From a checkpoint of a small mixture-of-experts model trained on Wikipedia.
Size: 11 layers, vocabulary 23669, 53.2M parameters.
Experts: 16 experts in each of 11 layers, 464 SwiGLU neurons an expert, 1 pick a token, a softmax router.
Below are experts of layer 5 (counted from 0) of a mixture-of-experts language model. Rows are named router (the router's row for the expert), gate (a neuron's input weights, with its number), up (a neuron's input weights, with its number) and show model dimensions 96-191. Each number is 200 + 30 x the weight over its row's rms, rounded and kept within 0 to 999.
After each expert's rows: a language model's description of what the expert responds to. This comes from a sample of Wikipedia text that the model never trained on.

# expert 10
router,234,217,190,141,176,240,212,176,243,188,207,198,197,165,210,187,204,154,202,236,217,141,181,184,213,190,178,229,202,192,222,212,182,174,221,235,176,206,203,167,225,215,226,167,207,223,157,179,172,180,265,229,184,214,212,273,219,193,207,177,182,224,185,231,162,202,223,198,158,211,183,188,196,217,240,228,268,142,198,160,170,224,179,225,198,231,198,207,225,197,229,264,178,221,186,202
gate0,171,200,135,212,253,232,190,238,176,244,206,234,194,217,202,243,159,227,224,173,177,192,231,200,199,211,181,231,200,203,194,192,203,239,232,233,179,243,237,225,178,191,215,159,236,203,260,232,185,179,133,126,189,242,219,137,227,186,198,184,214,255,175,199,214,214,220,192,203,238,226,181,173,196,211,182,147,180,196,158,193,200,211,174,165,248,162,209,215,205,229,186,225,144,199,142
up0,226,180,200,154,224,240,209,227,182,223,230,206,159,247,174,185,181,197,176,205,175,175,226,241,208,217,194,213,244,158,236,200,201,228,159,213,194,146,223,156,214,216,222,214,224,208,219,251,209,189,196,200,183,166,173,212,213,165,180,230,188,204,222,138,137,165,211,193,201,173,219,210,218,259,227,219,163,205,185,181,202,213,254,207,212,189,152,179,212,142,204,195,231,238,130,226
gate1,212,220,194,184,210,175,212,171,230,173,175,229,234,159,223,223,198,174,249,203,176,169,213,188,226,198,180,202,197,206,218,230,185,202,188,188,243,217,257,212,210,233,248,185,191,164,189,156,216,245,252,238,234,196,192,206,193,114,202,184,165,191,162,203,167,182,157,206,166,226,199,131,154,212,156,215,153,155,218,245,189,179,186,291,210,172,233,193,171,246,222,216,215,202,211,174
up1,192,251,234,253,163,190,158,173,194,197,225,220,222,199,218,182,222,261,222,195,212,167,210,276,201,183,204,218,163,246,244,127,255,209,221,167,216,213,171,222,181,170,179,187,189,202,175,196,182,220,184,189,180,266,152,179,186,246,185,193,141,158,198,238,217,201,183,200,219,214,229,148,189,246,161,224,232,195,170,178,205,196,221,213,137,224,222,210,243,141,188,193,252,188,174,159
gate2,237,203,218,249,201,178,243,205,221,189,189,143,183,231,176,189,234,181,163,171,158,226,167,208,163,227,201,241,208,209,162,159,217,193,196,144,230,254,207,164,197,156,236,175,204,211,220,219,172,196,172,165,202,220,212,209,135,207,206,191,158,230,235,193,188,218,244,214,249,245,243,228,178,233,146,144,202,229,156,133,260,234,236,245,222,233,171,170,170,146,198,180,175,201,204,198
up2,214,200,225,239,207,167,219,200,185,202,195,128,174,179,221,229,240,202,174,189,174,193,179,228,226,193,170,254,195,179,201,171,180,195,230,136,234,236,228,170,195,181,244,197,206,179,228,225,199,174,159,194,204,179,212,178,135,184,250,238,179,194,265,217,173,213,201,200,197,214,173,208,169,246,171,155,209,199,211,141,216,227,214,247,182,203,207,166,164,197,204,208,215,190,253,209
gate3,222,172,215,206,195,193,226,187,219,217,222,233,262,196,205,184,248,174,202,201,259,204,201,195,214,179,215,195,152,209,186,217,167,215,238,222,171,263,213,185,200,235,207,175,195,146,205,204,182,147,166,190,230,199,223,164,178,181,246,165,227,212,191,259,209,159,140,203,115,176,148,180,181,156,237,181,250,134,253,230,187,176,132,249,224,223,190,217,184,161,220,228,214,256,208,166
up3,177,160,196,196,204,203,216,190,186,199,203,191,179,198,294,167,204,207,239,190,218,232,203,195,250,195,249,233,233,184,195,223,206,231,173,260,185,176,235,198,185,202,216,152,212,175,192,239,191,241,195,210,201,218,199,225,178,205,171,173,241,228,194,191,161,171,143,262,207,164,226,188,179,209,170,241,222,233,217,226,219,251,180,265,239,151,166,197,283,150,217,221,222,201,152,211
gate4,146,238,256,188,163,234,226,205,193,227,236,161,223,166,183,172,258,201,180,249,205,178,217,197,205,172,239,238,219,190,153,195,198,211,245,178,153,209,175,213,234,139,184,201,202,225,188,241,174,205,142,172,188,195,268,202,188,178,198,255,214,248,201,235,186,212,198,205,174,205,209,165,182,149,173,170,200,164,183,230,191,248,197,192,219,195,214,183,212,231,260,159,211,221,216,176
up4,164,289,195,203,166,172,161,213,197,217,215,239,203,222,176,207,230,157,170,160,193,205,217,242,244,185,245,160,213,215,221,219,186,206,219,211,176,194,156,234,226,229,214,200,270,148,229,218,210,240,173,202,215,223,169,251,147,221,199,228,193,225,203,188,177,219,228,220,260,189,223,200,236,206,156,257,260,196,202,192,199,156,168,191,225,202,175,170,154,261,208,211,153,184,205,166
Hedging and naming words such as also, some, called, non, plus Roman and score dashes in sports tables.

# expert 14
router,197,157,237,132,242,182,207,224,222,202,214,178,246,233,192,218,178,182,176,210,185,186,224,220,226,188,151,185,251,217,248,168,210,195,235,169,238,171,173,196,242,167,183,224,171,183,189,143,220,212,195,199,190,191,201,241,178,187,212,168,237,152,190,182,163,201,156,124,186,187,233,234,239,237,220,166,196,247,128,213,185,155,209,210,223,242,190,233,136,187,196,199,170,183,203,173
gate0,228,189,218,205,240,221,228,194,193,206,218,195,255,193,190,224,214,124,216,209,206,163,133,211,196,126,200,185,245,227,199,205,228,173,176,225,174,179,168,184,136,172,203,198,220,165,193,202,227,176,169,215,242,194,210,211,231,209,136,179,228,175,132,221,158,260,193,186,199,248,215,178,171,201,193,190,208,159,186,221,166,142,194,206,226,215,226,214,220,215,255,225,190,206,190,204
up0,169,198,242,210,217,204,228,182,199,207,213,170,210,175,248,226,173,169,219,196,174,187,163,231,149,217,183,209,208,184,128,178,230,229,138,247,205,198,140,208,202,137,135,172,232,205,184,188,234,172,213,193,272,211,196,234,189,197,148,169,203,236,221,216,197,227,177,177,230,168,198,194,223,202,163,196,181,214,196,157,195,187,243,239,214,165,182,262,208,177,216,224,186,199,185,243
gate1,204,207,196,220,195,185,198,218,261,241,237,209,180,176,209,196,197,230,187,220,219,199,209,217,173,157,199,156,201,175,234,155,209,227,181,196,212,195,221,177,169,185,195,203,222,195,190,258,198,211,159,205,229,252,179,120,190,226,176,181,201,203,196,294,256,215,210,237,263,263,164,201,146,200,192,193,213,194,151,216,185,159,210,212,192,266,148,220,150,195,188,140,168,189,247,207
up1,252,216,182,191,176,217,237,238,233,230,196,189,143,196,272,192,181,212,186,196,199,194,211,240,174,222,182,176,220,174,253,191,213,206,183,245,207,190,230,156,205,177,185,192,203,227,205,233,190,249,173,217,205,228,183,187,208,242,160,145,195,217,236,229,205,178,233,227,243,231,242,160,243,187,173,204,229,239,193,230,183,147,177,222,236,140,169,239,188,181,206,189,215,170,115,181
gate2,162,184,263,190,154,213,197,218,138,218,228,180,223,165,196,205,148,207,213,172,197,220,186,181,192,175,193,191,240,126,230,230,148,191,181,206,151,156,205,198,267,222,170,156,198,237,165,234,212,213,228,159,184,229,177,181,149,200,222,159,223,179,195,132,225,189,243,181,233,184,185,157,170,196,168,223,147,213,194,194,191,193,209,200,239,245,187,189,193,261,173,198,185,212,168,160
up2,182,217,191,198,167,211,196,219,187,184,235,199,206,203,191,209,182,220,221,152,239,180,152,217,203,172,180,173,209,224,227,194,258,144,159,191,173,197,251,185,135,249,212,185,171,165,202,165,221,205,161,179,208,249,233,205,212,138,145,219,169,187,126,220,130,195,270,158,214,243,168,164,178,183,169,183,161,198,191,191,253,146,196,204,215,270,217,158,197,257,256,157,189,172,203,209
gate3,263,149,251,235,275,101,197,192,179,158,185,178,187,201,159,149,261,225,212,228,204,188,221,141,164,156,160,218,164,208,207,224,146,227,252,200,189,142,212,247,200,204,140,210,201,144,201,181,258,209,200,158,221,200,209,230,196,202,181,201,230,182,183,200,174,192,162,248,194,214,190,165,217,163,146,201,207,186,186,168,194,165,183,180,243,200,195,169,204,201,163,197,242,230,226,211
up3,156,218,242,172,202,178,252,229,228,216,224,154,225,242,182,234,159,149,229,113,171,235,183,191,207,192,233,182,243,159,238,196,187,222,209,248,143,275,191,197,176,206,187,244,184,150,150,185,213,184,191,197,192,249,170,183,224,184,191,186,161,154,197,202,189,188,177,170,177,220,206,239,209,166,247,252,202,201,206,237,211,211,208,178,157,240,192,191,218,226,182,213,210,163,235,221
gate4,200,160,234,162,192,162,178,183,222,192,235,177,201,243,217,196,185,254,236,151,201,205,183,227,240,232,192,261,172,227,223,158,174,164,184,206,207,193,214,212,248,222,190,204,145,227,245,224,218,243,217,181,202,198,184,187,187,144,170,207,175,164,254,230,281,210,184,216,213,189,205,223,195,179,145,238,184,210,237,209,195,268,244,191,184,184,169,205,233,156,188,186,219,219,219,196
up4,198,205,196,190,201,187,178,154,179,209,247,207,191,197,202,198,199,238,220,204,173,175,190,163,164,248,178,219,185,115,255,258,207,223,241,190,183,211,186,225,195,204,190,236,166,184,253,216,220,249,229,154,208,172,169,223,244,203,192,151,204,176,240,214,182,210,217,233,144,188,162,185,250,174,173,195,222,202,240,188,234,204,196,240,241,210,168,131,217,202,163,191,224,150,200,204
Word-piece endings like ang, ong, ai, ung in romanized Chinese, Korean or Thai names, plus the adverbs off, now, still.

# expert 13
router,177,216,163,194,226,155,200,216,205,226,191,205,162,188,240,158,161,180,171,185,183,183,266,153,214,225,197,220,217,161,243,152,225,194,184,195,147,196,213,184,183,203,133,163,229,246,183,189,254,197,218,206,125,224,188,250,213,215,176,191,195,184,209,196,221,271,193,184,182,217,245,236,214,222,164,256,245,166,224,240,269,185,223,201,229,199,185,172,192,177,195,214,197,172,199,231
gate2,248,248,196,218,189,164,191,209,172,236,206,209,225,187,220,237,225,205,149,198,177,243,220,185,197,169,163,175,195,209,220,205,221,198,230,164,215,171,192,162,202,226,161,153,199,97,140,213,211,223,168,235,215,203,164,166,184,214,186,216,209,185,193,188,214,241,153,175,216,186,150,203,185,258,179,221,184,152,179,199,235,135,164,200,223,193,175,185,209,175,137,174,158,222,228,211
up2,200,230,150,166,224,203,186,150,175,184,167,200,197,203,200,226,225,169,188,228,202,222,211,266,228,200,196,243,225,211,211,193,207,203,149,183,217,176,184,180,202,183,175,194,204,143,167,173,175,193,191,235,166,200,177,236,135,197,188,185,192,211,197,191,218,196,253,166,236,231,243,232,195,231,171,256,223,248,148,208,200,199,223,242,205,213,239,196,274,181,179,235,166,157,136,211
gate3,184,157,210,179,286,168,143,162,241,202,243,204,215,181,248,145,179,238,236,191,180,168,208,196,165,258,196,179,166,193,170,143,235,212,235,164,227,166,250,220,199,197,242,167,216,201,250,195,232,152,193,215,200,190,222,141,181,167,166,202,187,199,183,165,289,189,201,221,237,142,213,192,184,213,237,169,200,255,186,220,202,163,187,140,191,155,205,239,178,194,196,248,215,221,223,216
up3,173,172,179,227,192,187,207,241,202,205,188,225,154,158,200,222,237,177,168,201,245,198,166,203,223,183,173,233,241,208,225,227,230,178,227,181,156,217,212,123,215,174,201,189,238,212,198,239,215,262,187,196,208,147,246,146,190,269,200,173,182,217,209,267,216,187,250,161,213,194,201,224,208,158,226,249,171,222,186,219,259,235,219,233,253,227,234,227,163,225,199,145,193,245,203,238
gate4,212,125,198,176,214,207,189,218,164,174,151,243,142,230,225,270,221,164,178,210,186,217,215,225,169,181,247,232,217,179,229,188,224,218,179,224,115,225,231,231,137,172,195,193,218,195,165,160,200,222,242,237,194,146,196,197,228,147,171,200,214,259,226,185,215,167,186,198,195,152,182,190,198,203,237,200,215,184,195,226,221,241,225,259,123,192,174,198,187,177,213,179,145,231,196,161
up4,195,172,226,151,221,224,169,254,191,258,227,232,175,221,201,172,207,142,186,227,209,225,191,195,237,211,198,228,166,235,217,201,222,211,209,216,169,203,142,222,202,228,210,160,185,261,266,213,207,157,189,199,190,159,224,156,196,223,226,148,186,238,244,132,220,173,190,163,236,224,206,153,276,235,239,209,241,211,221,177,182,194,209,198,177,174,210,212,151,166,137,203,221,198,185,203
gate5,183,192,182,200,195,149,204,184,174,225,211,210,147,219,189,181,208,198,181,172,189,181,266,229,240,119,214,191,173,180,218,216,175,158,209,213,224,155,183,243,239,165,209,184,203,224,183,193,198,205,184,217,176,227,187,194,245,163,194,204,206,144,208,252,243,254,217,230,155,252,188,198,165,214,170,196,176,193,167,211,187,198,261,223,221,185,134,164,218,187,199,156,205,197,205,205
up5,161,252,165,243,212,248,198,157,202,246,259,143,225,162,186,177,169,196,210,185,165,196,161,217,166,200,195,250,198,220,178,234,187,190,208,232,183,196,153,264,186,235,252,180,206,205,223,188,226,160,227,204,236,192,163,175,217,159,208,232,169,184,191,218,154,200,146,199,172,203,220,176,154,243,237,216,187,172,228,238,150,239,227,214,179,176,179,208,200,187,270,200,202,195,164,161
gate6,206,197,199,158,229,228,235,244,194,186,203,243,152,183,165,240,192,164,206,211,232,198,194,210,162,161,214,155,204,261,201,199,253,176,184,158,193,156,188,139,174,217,237,195,216,175,233,153,183,227,170,238,182,253,159,189,192,169,188,269,174,185,207,187,161,140,164,186,209,187,191,190,125,171,219,196,224,161,189,276,216,250,185,225,225,209,202,216,217,272,256,239,230,240,174,189
up6,229,184,193,201,191,229,189,192,197,191,148,198,201,129,221,169,175,175,185,216,185,198,216,207,205,260,217,216,176,189,159,227,154,208,238,157,183,199,186,214,285,209,186,219,196,222,222,205,208,154,257,236,170,173,174,224,146,198,174,161,193,247,207,208,133,181,178,185,175,180,222,189,213,164,200,226,156,195,195,221,229,272,214,182,181,199,231,198,176,199,193,261,202,257,156,168
Periods ending sentences, released in release sections, quantifiers such as many, several, various, well in as well, and scores in sports tables.

# expert 8
router,211,211,140,120,248,179,196,154,190,219,143,167,253,197,213,239,114,211,213,171,219,179,215,203,197,216,193,195,199,207,210,229,189,169,155,235,205,201,224,228,236,149,173,223,175,209,232,239,147,231,273,202,210,237,187,188,208,186,207,175,201,222,162,210,173,192,162,191,207,214,244,244,216,148,160,226,208,194,195,224,177,195,169,215,187,216,163,204,217,224,200,232,223,207,193,186
gate2,245,229,216,167,277,143,186,218,225,197,213,168,200,242,169,152,195,192,222,129,230,213,169,183,167,202,241,189,215,139,201,206,151,222,199,155,124,229,156,239,119,229,202,227,210,235,148,237,173,194,199,185,187,228,172,245,214,214,148,216,207,246,178,213,203,173,180,204,208,197,178,188,199,220,204,195,186,193,198,156,251,227,276,203,204,209,174,215,187,190,105,176,280,228,219,184
up2,213,210,224,171,240,153,201,189,211,193,163,167,207,206,184,158,187,231,228,196,193,244,237,223,212,195,215,141,201,174,211,191,199,174,200,174,175,229,199,207,199,199,155,207,270,197,174,293,203,181,163,248,150,239,204,209,229,198,249,231,210,198,143,178,152,223,151,195,196,220,191,209,188,232,198,248,201,171,202,168,222,227,180,218,209,159,213,185,176,207,187,227,220,245,232,153
gate3,227,214,233,167,171,226,186,174,224,248,213,203,198,177,230,226,250,271,207,168,206,147,214,160,248,208,140,171,185,229,225,194,193,155,223,132,182,271,206,199,198,172,183,261,224,186,230,197,144,201,162,198,204,154,227,203,206,212,170,251,203,252,192,209,187,201,153,201,206,246,143,261,210,210,210,207,220,141,195,161,162,229,139,231,182,198,211,254,237,140,142,195,225,179,231,168
up3,222,176,163,202,209,240,187,177,180,263,188,201,149,193,193,203,190,225,206,166,198,169,220,156,258,250,168,223,208,211,193,199,188,162,235,193,218,270,214,207,221,220,174,285,246,206,203,198,143,194,148,224,228,188,226,250,233,219,203,245,200,270,239,186,191,215,169,227,231,245,163,261,189,210,179,163,177,207,168,188,154,231,129,195,193,174,218,226,220,187,186,213,171,178,196,189
gate4,261,168,202,174,264,188,259,202,174,145,173,156,207,234,210,245,235,234,157,246,172,191,220,209,183,203,211,213,177,237,171,168,180,205,189,195,193,282,219,182,200,198,213,191,222,190,150,230,193,202,270,144,227,226,256,202,203,219,163,181,161,222,186,238,195,204,186,156,235,179,177,200,222,176,192,233,127,156,222,174,186,234,155,220,221,239,211,192,229,148,199,224,210,206,192,180
up4,224,198,212,246,178,152,211,131,148,209,219,184,159,205,183,218,205,149,180,172,188,230,193,226,138,211,259,156,193,199,181,214,256,223,141,186,199,204,178,226,190,135,162,200,207,301,211,174,234,166,199,221,267,162,170,167,207,202,215,186,247,176,271,220,157,211,228,208,183,184,198,238,244,210,192,202,202,236,211,191,201,175,217,227,218,192,238,181,180,239,233,198,187,211,251,210
gate5,184,195,203,186,200,180,202,198,218,255,223,218,217,197,212,137,235,149,211,136,234,189,209,198,206,200,216,239,188,175,158,254,147,246,252,185,175,243,188,218,194,169,220,219,222,238,188,178,210,258,186,214,202,244,219,215,178,163,154,176,216,164,280,172,217,201,169,158,259,248,194,185,211,213,170,192,194,162,125,194,223,214,167,151,163,206,222,211,185,228,166,153,170,151,190,203
up5,249,214,234,226,184,212,187,203,190,198,183,241,126,149,190,144,147,206,200,164,221,169,300,192,237,188,204,211,217,203,211,263,228,199,234,205,223,135,185,188,213,220,183,229,147,171,229,193,204,207,186,206,152,192,235,201,183,194,235,206,231,201,163,204,155,202,160,220,145,192,174,171,221,220,224,178,193,210,225,249,200,206,229,175,156,225,184,172,173,234,249,237,199,221,221,193
gate6,235,190,209,175,207,237,221,208,202,271,199,230,143,182,173,197,194,156,216,164,214,219,212,157,226,140,198,169,149,170,227,171,198,212,154,215,238,208,191,180,207,184,206,186,252,156,136,195,215,206,206,199,205,236,241,202,174,217,167,188,220,204,190,274,174,203,231,231,169,178,172,212,200,228,178,169,243,277,179,273,226,262,176,216,201,180,198,208,265,203,242,202,191,147,163,178
up6,193,200,189,232,200,156,263,186,215,199,120,203,232,179,164,190,201,130,216,197,189,267,176,217,215,253,234,207,230,175,209,200,246,169,168,246,217,206,235,194,217,244,183,194,195,234,181,185,230,229,217,188,218,233,204,158,201,211,208,227,202,193,233,196,212,220,184,156,208,204,206,183,192,243,185,152,147,164,181,238,199,186,187,241,182,188,190,161,218,142,223,198,156,161,205,216
Word-initial f pieces (faded, famed, foe, fathered), plus spaces, hyphens and numbers in sports result tables and event lists.

# expert 2
router,236,199,133,210,199,132,232,190,154,206,187,196,184,196,183,160,239,208,195,216,211,262,217,257,176,222,151,188,202,128,216,197,170,178,208,264,180,193,139,184,222,241,233,177,221,194,188,209,201,204,215,195,216,163,167,163,233,162,193,160,209,256,200,186,210,187,201,183,271,218,243,191,244,136,209,205,146,187,194,228,195,173,249,250,162,171,216,179,220,194,175,170,210,117,199,162
gate2,168,188,184,163,151,184,163,219,205,174,182,214,171,146,215,185,218,240,237,182,170,226,233,200,183,160,218,213,248,198,204,250,215,175,267,169,213,221,172,194,183,207,187,239,170,171,202,221,130,229,150,169,225,206,169,196,189,182,196,218,204,186,242,209,154,187,237,187,215,217,189,215,229,185,165,231,254,193,205,211,214,182,154,204,254,234,200,225,205,165,232,170,208,196,230,162
up2,169,173,178,175,205,216,215,254,213,164,194,250,179,189,285,208,222,262,191,204,176,253,196,179,181,249,225,207,208,170,201,252,225,191,212,219,163,221,224,157,221,167,151,215,246,163,201,241,208,264,203,159,190,240,182,231,162,208,205,216,151,182,220,216,213,203,262,255,225,224,209,200,253,190,167,276,190,258,176,240,169,228,187,217,225,225,149,224,185,197,186,186,174,205,177,179
gate3,189,251,239,197,224,226,189,221,169,182,212,229,195,198,208,230,251,216,172,212,203,200,257,194,163,140,191,226,212,189,186,174,170,131,166,147,161,245,168,247,179,158,147,199,210,242,238,204,184,237,174,181,199,269,263,139,221,228,233,156,184,170,131,222,228,203,204,218,193,217,215,191,172,202,205,187,134,232,243,202,235,213,174,183,211,207,208,186,184,225,168,220,203,143,222,242
up3,247,141,232,115,289,231,215,195,216,172,205,206,159,229,237,185,161,160,211,247,192,170,205,173,215,191,162,237,165,187,191,230,256,198,187,178,241,176,166,168,205,162,226,248,185,151,193,185,227,218,153,166,221,163,180,231,167,178,204,187,188,174,236,261,190,164,149,217,198,176,239,212,155,210,226,168,206,186,239,234,227,158,193,224,220,194,200,214,204,192,221,131,196,160,187,178
gate4,178,221,235,216,202,198,157,155,183,219,194,196,204,221,165,189,204,208,153,192,195,166,178,220,187,161,194,195,209,236,169,183,186,217,174,198,212,225,146,192,205,204,180,167,250,215,212,218,212,197,181,129,203,172,227,226,184,197,233,195,154,210,160,126,182,215,191,163,156,203,217,210,238,197,226,162,185,106,209,212,180,223,226,234,224,212,182,211,175,204,181,164,166,162,163,170
up4,223,184,222,222,180,201,186,129,222,172,193,184,260,220,125,201,212,217,206,214,198,169,178,182,224,189,219,185,220,234,191,171,199,225,176,175,227,218,250,222,225,157,178,173,219,153,189,261,179,180,204,183,215,228,230,186,159,161,203,173,202,205,160,209,230,181,219,207,180,275,236,224,224,204,175,167,237,204,233,224,179,224,160,245,235,217,221,161,245,216,217,185,202,174,206,249
gate5,165,186,194,233,144,246,214,213,172,158,180,203,218,196,153,170,157,219,183,221,196,202,204,270,194,211,264,219,171,204,206,169,195,168,241,232,173,185,241,202,164,235,210,141,214,155,207,225,180,121,218,206,178,185,182,106,211,175,229,235,163,210,258,209,171,232,213,253,216,182,206,214,228,196,187,141,205,142,214,201,167,211,245,184,272,213,201,204,193,133,252,180,220,219,192,204
up5,194,169,208,174,167,267,174,256,211,207,154,186,181,232,182,219,156,213,194,200,194,217,209,258,189,229,184,121,185,168,231,237,163,165,176,254,196,211,197,190,182,182,200,170,211,191,174,201,235,170,224,212,150,276,184,174,189,140,185,252,213,251,211,208,186,212,180,207,164,190,261,141,217,168,153,161,157,192,180,194,209,253,234,179,255,158,193,177,178,198,211,168,199,253,216,211
gate6,219,213,197,166,166,229,200,231,143,169,201,231,212,170,212,223,208,216,223,174,216,231,246,185,212,213,215,146,180,184,180,201,219,190,192,219,164,221,138,166,183,234,206,215,204,183,240,185,223,104,192,215,201,257,172,224,211,213,199,154,166,223,168,215,185,203,187,202,164,241,146,163,187,211,231,230,211,204,188,199,140,140,180,225,162,186,275,233,157,205,176,190,182,208,252,190
up6,268,259,207,174,252,195,246,224,148,166,227,269,233,181,239,237,208,187,173,158,233,253,214,196,236,237,238,181,193,206,174,176,197,199,170,215,214,193,162,131,181,211,225,206,230,198,235,124,197,171,167,242,137,261,241,176,205,250,196,181,193,199,176,155,227,173,237,180,227,205,168,206,219,209,243,268,187,251,203,214,196,143,163,217,168,121,221,234,190,206,189,204,149,230,205,192
Verbs like began, started, moved, married, returned after a subject pronoun, plus spaces and commas in table cells and lists.

# expert 12
router,147,156,178,218,200,221,196,210,230,171,207,228,137,211,203,213,256,164,227,242,223,220,206,208,222,178,153,147,199,195,203,207,218,196,160,185,179,173,175,219,246,256,256,158,216,215,190,214,216,180,199,189,221,225,161,222,202,188,171,204,187,165,185,218,249,190,173,224,207,234,199,151,256,155,189,206,242,221,207,225,209,225,253,190,144,175,155,259,223,195,184,274,226,287,172,243
gate23,151,207,195,226,183,184,179,240,171,163,219,202,205,185,125,164,203,209,239,216,183,167,180,232,220,209,199,234,228,152,127,197,149,222,225,242,188,156,210,130,207,189,182,197,180,212,189,172,239,192,242,218,140,196,216,247,192,259,153,207,179,190,223,166,197,194,207,247,268,146,216,165,255,227,243,168,266,235,166,216,189,196,197,188,176,173,148,210,207,195,201,171,207,202,167,205
up23,178,199,195,201,215,199,193,158,184,237,280,180,201,190,266,199,170,210,161,184,179,185,174,186,162,228,199,240,193,169,191,205,197,175,163,202,228,246,174,233,151,193,207,223,207,234,224,225,188,204,241,240,187,163,152,230,214,189,233,164,221,186,199,206,204,210,182,222,175,202,231,242,209,233,174,203,202,214,178,186,199,169,171,229,239,187,169,226,206,200,169,189,227,190,165,148
gate24,177,245,222,168,229,205,235,202,179,229,233,194,203,260,244,222,216,178,183,198,168,149,208,172,223,220,168,179,174,207,207,186,199,140,145,186,180,194,206,194,193,224,195,214,237,163,176,182,216,173,174,202,123,175,163,227,223,202,160,168,189,210,224,199,240,198,148,191,217,161,193,219,190,216,223,181,182,221,216,184,251,182,172,249,199,165,194,181,195,205,212,206,182,223,206,152
up24,232,181,204,198,186,210,248,163,150,237,145,141,179,211,168,197,218,236,239,191,239,210,168,226,215,170,257,212,213,235,207,167,194,200,182,195,216,175,188,222,197,154,216,170,199,192,164,215,155,223,248,197,225,240,231,178,157,160,193,224,184,222,168,196,226,197,178,238,142,228,202,285,188,215,220,203,200,172,196,196,192,181,203,147,193,218,216,196,212,169,178,234,172,203,194,199
gate25,182,207,236,215,206,196,177,173,210,185,190,224,203,206,178,184,203,246,295,240,210,218,190,252,230,206,171,197,189,191,136,220,170,157,201,152,225,181,229,216,215,201,218,196,258,199,148,274,191,173,131,150,217,194,230,189,255,240,199,213,204,190,178,210,198,205,211,239,172,245,208,167,226,208,210,123,205,201,153,207,185,262,196,227,207,259,193,209,193,165,224,150,249,214,248,187
up25,201,185,160,226,246,217,135,174,190,176,236,216,183,137,207,223,201,223,212,196,195,245,188,253,204,206,253,166,230,115,173,269,219,199,155,189,138,181,216,188,168,201,156,202,211,190,210,225,208,185,172,192,234,247,244,259,230,227,166,186,186,180,181,215,219,231,194,201,199,196,203,129,222,158,166,214,249,200,233,216,179,244,217,187,248,231,168,212,176,263,201,165,244,231,167,143
gate26,154,207,228,199,186,159,166,165,198,211,220,219,216,219,165,129,198,204,222,180,221,191,209,184,199,232,184,181,169,267,230,195,128,234,235,219,220,176,304,181,158,197,223,145,219,169,184,272,209,152,239,179,199,201,221,158,187,164,198,247,170,233,197,182,210,197,159,177,199,198,152,253,174,203,210,198,248,160,238,180,199,178,195,201,223,200,192,257,228,154,198,214,241,157,179,206
up26,272,192,185,151,207,148,287,260,234,191,192,216,214,211,245,259,200,201,192,230,191,167,230,212,215,215,205,177,222,188,135,178,276,184,175,172,219,209,158,179,200,188,180,170,224,173,213,149,201,202,210,178,180,186,173,168,211,206,171,198,253,192,229,198,167,230,158,221,251,207,222,208,191,203,265,244,160,228,202,194,216,198,221,236,153,177,212,113,158,225,206,196,133,242,236,197
gate27,156,173,203,220,213,206,232,183,237,218,201,177,214,197,184,248,237,267,196,228,248,218,231,199,222,236,164,214,206,252,262,155,195,224,199,200,199,211,182,226,149,219,172,188,269,164,218,194,236,242,171,192,142,202,244,241,197,181,179,172,167,219,201,209,221,217,187,207,213,164,191,240,195,206,205,186,214,216,176,206,232,268,229,166,215,151,235,201,218,174,140,237,229,198,185,192
up27,231,216,226,141,181,197,188,248,206,164,182,185,206,172,240,181,164,207,224,189,220,195,210,149,191,202,179,182,187,225,144,187,296,235,184,198,193,209,190,220,211,215,211,152,186,204,183,191,217,214,216,206,247,177,149,187,220,223,259,217,212,201,210,195,162,219,156,226,135,170,190,235,165,203,245,186,188,181,187,142,168,119,225,173,163,200,164,185,193,187,195,201,177,198,181,250
A pipe followed by a blank line ending discography or filmography tables, plus spaces in table cells and North or South starting place names.